Experts of a small language model.
Size: 9 layers, vocabulary 14637, 158M parameters.
Experts: 256 experts in each of 9 layers, 128 squared ReLU neurons an expert, 4 picks a token.
Training: a variant of Adam for the experts, 1976M tokens, 15076 steps.
Below are experts of layer 2 (counted from 0) of a mixture-of-experts language model. Rows are named router (the router's row for the expert) and show model dimensions 0-255. Each number is 500 + 25 x the weight over its row's rms, rounded and kept within 0 to 999. Numbers have three digits each.
After each expert's rows: a language model's description of what the expert responds to. This comes from a sample of Wikipedia text that the model never trained on.

# expert 42
router:502478506513525489492484510464531478510505470528533507530509465503516499469467476473526460526483517514525546483500494500459474506493447528517511491533475511496547532529538469464471536527536509537479530551479546495498502520539517515493509481480502544461496490473493483531504476515535500499507508512479524494516466495482501497483493462533524540519519517537516482510476496518491542475455476526493454537468493552517465525479486536519507483470482499496528505517457464543518473483485525499506515513520521538475519464483446492500482478533514535498483521520533478485478539513458477459517482495493501521472506537530509481518478479460464506527509488478521550487488467517532497528530519491524535533450501469538522533473525475510476542538511531514461501544500519510486465515512515
What it handles: Spelled-out numbers (six, seven, nine), numbers 13–17, public/private, and mid-word endings like bu-ilt, spo-ilt, rec-ourse.

# expert 62
router:533496457526500517497452514502521493519489478518529482517509459514535514473498490496533458552479515522534553487480498519479468493512484500525525487507487526510508514515512488528479537522540494531467519521464532506495495527497499529503485487492515515438517506465471490523523497521504508516513532496473513532501505468487513511468525446513540534545505502552508476508468486526494519483475496564497485520484544502523481515502502537510507499476463537493545536538491468493514495471466522549521528490526524550453507470493510532505461476516499508485495515513515474487504511518483488456530493450484500519500505504500519446527474488471488511549530485473517544478496456509496489550513504484538503521481521450532514510448520493533451498505517540503450505561465505500482504550490522
What it handles: Clause- and list-joining "and", commas, and semicolons, plus while, but, whereas, linking two clauses or items.

# expert 26
router:529493492529496495493490499459521495522521479557526495510515453509527535469458503489524481529461517508527548495497525525450473501513498524496531506516469529536525496536497479527482496523528499516485492526452517494516485516519502529490502472483502522477498453473475477525502465517532507516511557515493527513507470466496491490485529460538544518517515515524490507480476503493451525484505484506532490543468534529504473548506530516493520499460469538450504509519485479509528513488460526511519528525530535534484519446514481479475462483516552533495485525513517497494468515478483475468527497473477537509511486500534521459521475469477476474518508464495526548466493444523489481525555528500532522517476522490521518531472514476512455509510528540518487514550467502513477477523483538
What it handles: Subordinating and sequence words opening a new clause, often after a comma: that, which, but, before, until, after, later.

# expert 17
router:502492479523491503504506508454511504562503473553549511499487487498529491475481480522509478513484544499517534488480506522484505489484483520522503463524516508508511484511555452500520514510520517526504497528495517520482494512511504517468491484482481532448500471489475480552494491517561506527480490518486548517509520481493546470429508499521529537535531506523496478513491495499444535490467443518484488518460517542510465502501510505498502501481507521486494499555473485519502501464503521542498507492581487524499521482522453506499488475547529544478480519542534456489481527488453510493487494473503466505511538532511528495512499471434481489519496470496496507481479482529516505513523530467509558545453486468488511519483513506514459514522514534498440497503475480520458502523489510
What it handles: Units and pieces inside or after numbers, such as km, ft, million, digit commas, score dashes, ordinal suffixes like st/th; also stray word-final pieces.

# expert 56
router:525472477513499516487490526501500469519517515522511460534483468529541531493471462472513466554489514516533532465496511524459450501499474526504547492528486525513552524535512506510483526505540511537452513498448510501529460526493514522502530475471485522458481475477461472496534472530534514494510508490504511521481478493476489495510490460504510512509542490514532477478467501494477533488486503495510466520483528521523466528459504519542514481479465536468513534519478480520519485471501532514521515482534520557479502490484466506493461466518519501490484511522535484483485504493460472473540488470480508517466518513523532478531461470461491522527487498465516530490484460531511471520515542475506515523481476469546509567462525473519496525522495501477464529517483479548473469520478524
What it handles: Opening brackets after names or titles for acronyms, dates or countries, plus currency signs like $ and £.

# expert 7
router:496515485554511506513484513498515484509478483526550504500498474516530528495496506479554453524473509542550515496490542523499504490496445508523508504523511509532528549490507443524478516551543502492491540529492516489526495523508551520471575485484511516468455495486503488531506471532508466496494561496492533499517480491464492470456498477537498539515511491529532482509491487513505530486464492519504470522488525532523476507484485521482514518494495504499518520508483457517514522483460509523515520511512508544497519470487485545511489487546493510497464540520517445505487534498460461456541509495506509503475539505506512494508469439489483501526501472493520515500478507562495487518493523457516539519470517492543526576474498477492475510506519556491491523516511485522497508519487545
What it handles: List dashes and field names in infobox-style lines after a line break, such as Species, Died, Coordinates, Occupation, Website.

# expert 9
router:524497475488482517499496486504539442503509505534513474534488486524508521472491477472493486524474524519533528495505515528488480485500461540512512512483502560506522520518543491492501527520516513533474583539510550532516490544524498513492534495476504513493497499477476492522531491564548507464497497519491495490507469484463494511471511487531532532535502459506500467518497478524476528472494480511469495512498515526506483491497486539517505465495495492501488525531463504481537493469427533495491506508516485537485502499505485492459485477520514493484479528493527478534486526535470455482523453455497515538477505543567530469527463488485481500495515468490516515495465451521515488516528557487517517568471473501514515531483521452504473561514531497490466515509493508530506483516509529
What it handles: First pieces of longer words split into parts, often Latin or Greek roots and taxonomic names, such as mac(rocarpa), quad(rilateral), pro(ponent), de.

# expert 45
router:511460506507506495496480509465514489505492460541507493517485489502543517494465473472523485523461530534518525468502532520463494494499478525524507492526461522537573509520533477531493526506553493550471530521464527521500485521528511532518529484479494513473479456488482491504507481532524516496473512503466494519496486467467491513497505449535547525519524476506514483519487488524482549482463472517534448522460506512488482531452511525500524506497474518479513508510482471533508486497494508513508540500526505507435518476476499494501465481501501535471488526537489458498470523497485465466540507474507546504505478499538554475521459466471486492538525474485508519480503473508480466540515525477522523520480469487520542526458520478516479546536547500500484510507501468517482506557516541
What it handles: Auxiliary and main finite verbs right after a subject: has, had, is, was, can, may, must, as in has struggled, can begin.

# expert 41
router:544502524536486494485512533472513462524487519508575496513526472503522520488473478504507479506463538486529502496506496522482488478501497523543525497528517518536509507522506488527493515575509495512486516519492498508494488557514503543500508481489515503447522482455484501504510455501529520474520505525480508503481519483492523514462484499549552510544512494535526434497473506510455542451507507464501445521476504556529465526485519512517489481475490533480513513534462494512528487502455551482509505539526507529493504476490472497501459446560554512474452504525543489489468528499477490490531501486477488519497515507514553479523497483500468450516520468472510502485490464524526466497533516486496523530470506508503505544482528462517486511537508525517484498529470489509485502518504497
What it handles: Month names in dates, usually after In or on and before a day or year, e.g. In December 2011, 4 June 2018.

# expert 16
router:528462497498495525470465502463499512499486504498559481521504490526521535486481502483544474497479517510502506481515522499472481504499471554533544493533479506531516511506516469497475519522530513497499516514475530543530470515499509535479538499458482532469445485474486477522522495535528510513494519510476518517501502452483492497452499488523527528520534491537523480487465478487488520480486500498537456531491503535526447510495501538509526460487482491478526523529492482520536478446465522482524532504526517501498515458482495512490462486519517510455466514516518487498439535533492485466553506461497519521479529546505522480515489461483506489505519452501497517444487467516520486510542521503529523514464467492547545545482510452521458502527516506507487522523451513525449473512496521
What it handles: Leading hyphens of list items after section headings or line breaks, table-row pipes, equals signs, and the preposition by or with, as in directed by.

# expert 28
router:520473485539539486508473531483513481519497513524504498547533458500513522462473492456522492534506501535527523464485490490468481510490480546511520472539482536498526500523490502525470533523519519511452521501489510486507476516513503547474507489454512510446456466475505434522507457510510505480495496515508520481523496488437484497486503465504539544499524478547518466493489503503484536501486486505513482508459511524525491552461480517530487503490480496448510520523469457544511506502462525501527491501521510521476496478470496522502463465550517487475510533520507481490471536493481478467528481484498505520485479515523497451520458489469469483533510460467503530451470479529508483525522524466492540539465522498519524511480519497510449536548524526497475512518508480503456475513494537
What it handles: Standalone one- to three-digit numbers in sports tables, scores, dates and match minutes, such as 17, 23', 15 October, 129th.

# expert 51
router:508466495534509507483486529478522468530505504526536496507506462495541544479467505489559461516483516511525515496526526537435454492529483526517523484525484524519516523506520485514468526555515498528492528544486498517501461528527503527508499470483481521470483447466503491533513453486522514537486540529485521514467458481473531498467518466530519531528517482528503499493492499499470514482487504518509472534447529505526486551497493518518528506476479510444514528522474467526530491461467503486500503499523515515471532495489501510469472490518537508489485533521510488515472505475465502474522483483473495518497499485534533486533486493441493484519525472476514550476487460527513476514531543485523522518462488500538547540502522477518454492533512538494475525513466490524480474534478540
What it handles: Words marking order or time in narratives, such as first, later, subsequently, until, after, then, began, last, next.

# expert 55
router:519462480491511499480488497488528484498491498517504487517472470531557535480452492468517467508489524520526523474511511538471500480511490542564544487497495513543528514502503516537512510491507497530476523543490517498501482504531493501511562494465511524478502473490457433547550484536515503511476508521467527506485505479463499488490489469508551529513501506532514462520509476478490552496490485499516482525491551523497466554517508509502514497498480531503497504502492505516508487500496494510498534518530519527483522491491484529510452485498520525478473548537516446483495530505421464474496495474497523505481498501503523461541436462462509504540524495498487506451453457534510486494536498469559521531482499471498509515464550494501467526508541519486478514525493505493479497511499533
What it handles: Endings of non-English names (-as, -os, -is) and punctuation following names, such as closing parentheses, commas, quotes, with Greek or Japanese.

# expert 2
router:531492495536509534491478515476512463525499502524548484504509481507509521478477454495535477528481541512513525502505510506478454475512450541551520475523479513503540537541510460522501520511522512516498514544481505511502494547521482515483492490473500523447512473497481484509508451511522504481491514531491527527505477468477483481461491439498517541534528492526500471516495511475443512464505454496506478531480494526518488486485511515510552490490474504448515514534484499520507509504497510529471513497527505511493530473498479541500456478522522528475479519529554493486486524475487455480503483476495500538498495526505545499523448478461503500505535481470488530484470483510474476513513541453547521523458474469521511498469541491535467551529525545502439495509489522509447487503510512
What it handles: Pipe separators in wiki tables after numeric cells like vote counts, percentages and stats; also "up" in startup/pickup, population.

# expert 53
router:536499486513530509458492505461501456519492513487499497524498461526533532472482504490495478520472516544524548482543519530441463515521481558549510521521498517503513535536535486478480509493514534539489520529482526517516490513499523538483531441469515535484503452489473483504505466519502474519522518509482555513520498490481513511473499474514515535536530507511521454525510472510497494470465500502506486512475519549512512559467505544510492497505489508453502515519472496518506507505497521524480533508526502518487476482497491506506473469507557525498480496511523487495495537493466510476549455488519497517492503502542511487542489467492471467532474475488518510479497472530491479534508511471483515529482505484514507562487549454508440508508561514464496533535491524508456485543486536
What it handles: The preposition on and similar words (at, off, upon) after based, released, born, including title-initial On; also the piece otes in Denotes.

# expert 35
router:531488483523491514513478494468501475519504465532537476513507460485510529478500470486531455516469537501517521490493503535491473524494439526528534456560492534493546512549526468493480509521553497551484526522492527511498498534531528512476526499461471515455494469481489495519497492514528506491521526530485546525514497456463531491459486474520510556510505504542511493502508489512435521449491491498501487517485492521498501508484505523530496487478492510496509524533475504531525473472462529519529509526542526509453536498493487528502479483526495527470478516518514480486503504480481477489504511476482547534489526540529510508512491483464476496571508491472513526470505455520498484512530523457514511499453485475517503520480504502522467505538494535498445500554474489521459502534501541
What it handles: Pipe and semicolon separators between numeric cells in sports statistics tables, standings and box scores, usually between digits.

# expert 40
router:521448483525529532493512492493545483539472476521511481525479464526528520479475481498495481526521532512514564488524501528490464504478468537512522476530490509498532487526535497536510535523540472549471522505504519509526482539488524526499532483497485552482508487447504478505537471521512488475472534491478508512477521473495502475495472475533504511528505484539524479500513456513475530496490477500484481540470487539485483529469488497521501496497461524469491502537471486524533499465499534504489522513528499508474479500470487535489485443494515527460487535525513470518477553526486503457488488462476520517497465503529538495549478476477523503508503481459537504484464471548509499531511530437544515539486518514537528505498530498523489531509526558514439515519486488502501484531506495
What it handles: Word pieces inside proper names and foreign words following a short start like Car, M or Ap, e.g. Car-it-as, mechan-ism, T-aha.

# expert 4
router:541474498511505490506469511487503461512483506535524463511495485533523516495481472466517480507473543508517524482493518518480448463498435537538524458527485505499528525527515457517503511530517490544467532523484536526489485511513511538502546496478514513451486483476502487517509468517513473496501515508480541520466477496443512504478506423504525561526518527542524482505501494487483515470491485486481481532476499517516498509461500527519530496489474503481535507511476439510515480493462512518516507528556521510495515479483459524485454472512507538464485534523519488516502526492482445478517470495508484536504492504512563496517463492492491475525534471485511523483482462512486464542520521481529525512458489458533512536484531486525486552527517535471470519541499485516481501506497523
What it handles: Pipe separators between cells in wiki tables of sports statistics and election results, plus semicolons in lists, e.g. | 41.24% |, 2020s;.

# expert 23
router:529475504500559488485488511474497462522478509535526468535495509540539514495472486509547472541482504508567525490534507505471459476525486536529515501535502523488517514499552459506499494493516490523490499551430561491487501549524499496475509467463509514475499479499498462520501479509499487511501492525467521494491529469479499489474517474510516523538508520544493484487481495521478528479437510507530462525450539554482502526474509524518530525491457511456510517540443504525517512481509481529481535526546458520487533473504475520461484484519533501479467512513508492502465527503477483462518511482487497533459478502507522467509475457486498494522511517507513506482473471532503473493512540466514520557468521445506507506483509501527499521518530512495452501512475501520491506493484511
What it handles: Closing pieces of split words, mostly verb and noun endings after a stem fragment: revol-ted, plag-ued, skirm-ishes, -ation.

# expert 44
router:514482485502486511477475509467517471522514467542557464513491479511532524497490510474523480540466498509507536478502529536479455490504487525515526480520514530511552517546502469529469531535537496546479534514468536520494468511543512522485520483465516528466495476469478475533511461524505504514486511512476509507498474491465498497484499485525543526526529475541527441514482486508471533487481489524508476527481507524485477537468474531512507494499451525474529510517474438535514486463497520514503552492527507505491534493475478503485465485507519506497488538529521469493482524507469486451528483484473544527499492524539536497531454478476482510527494493458515531468487488532509491509512518442521518517480489495526540532464530489506479509537535511473466528514507482514461467539490530
What it handles: Forms of be and become as verbs after a subject or auxiliary: was, is, are, been, being, became.

# expert 30
router:533477522508520519471481535471483487518484478492481508524465472527565520456419486502523467500478511500546535480504532515461477473542475530550530509529494525525506507499531461499492494495509486497523539540488519511490469502501476489466540468479498513457490462507435452542549450509492518515488493515479545501490470464481504501511470485512494511525497541527506484489508447468454536489480496501494496539480531514501430502484526528543500511488481508481506497536469509515498495512498499476482513507507501508473545463507491529475462497511479506505466520495534502502482513497455467482503512494474516530505505506517527448531447473457502494545498492507495487461479471539472482512501535461516513530489501445522490520504522487504501510522523536485473510535509509485474503489507527
What it handles: Last syllable pieces of personal and place names before a comma or bracket, such as Yunn-an, Stick-ler, Purd-ue, -dale, -stad.

# expert 34
router:523478485548522524481476552470513481539519477522518471536505476510531519464477453480526473493461524531521522474516515510472461486485464533508529470531506553503528514527537464495493542517527503531490515527482524513515481519527509517495506477488494521473498464454494484538504476529516512500487545511484512501489476471480505480497499476524526546539531502541511470478460477489477528493490492523500493523463523535507477531486501533537526471465470532498525520513470497527545494471482512519511512506525527514474532487471477532497486481547518499458496539518544478521465492496466465460522479488476486531493494501515530464517471472471480494524520468468488537484502461518511466517549528473525511521455506476520526546507539480521477510536551535483465509517486493526471488520490523
What it handles: Degree adverbs and size adjectives after a, was or is, such as relatively, very, small, early, long, mainly, plus some the tokens.

# expert 21
router:524486495524517512492494510467518487513492478506540486525495497528519535481467499492530500507457507547524536496509499516442464485529462523541504498521489514499524502517528482501483550512525491534463564525487518509502484522514499534490519469458505499470477489478479493547531444532514473525502531520462524497470500493500496499466494488515516532519505502519533465510469480500458501461471472524518477515473535524497490521457496534497500497462481529473531540551483489516533510466476533499510515519525517552495520495502465523468483463531517514497467541519502470509455522498499488487502497479511532519486525506498521482517480474487438493504491457468479529464500467518496483530523562495498511504476508498510500550459497484527428525522537521496491519567477501522465450530497496
What it handles: The word the and The, mostly after prepositions like of, in, to, and at the start of sentences or titles.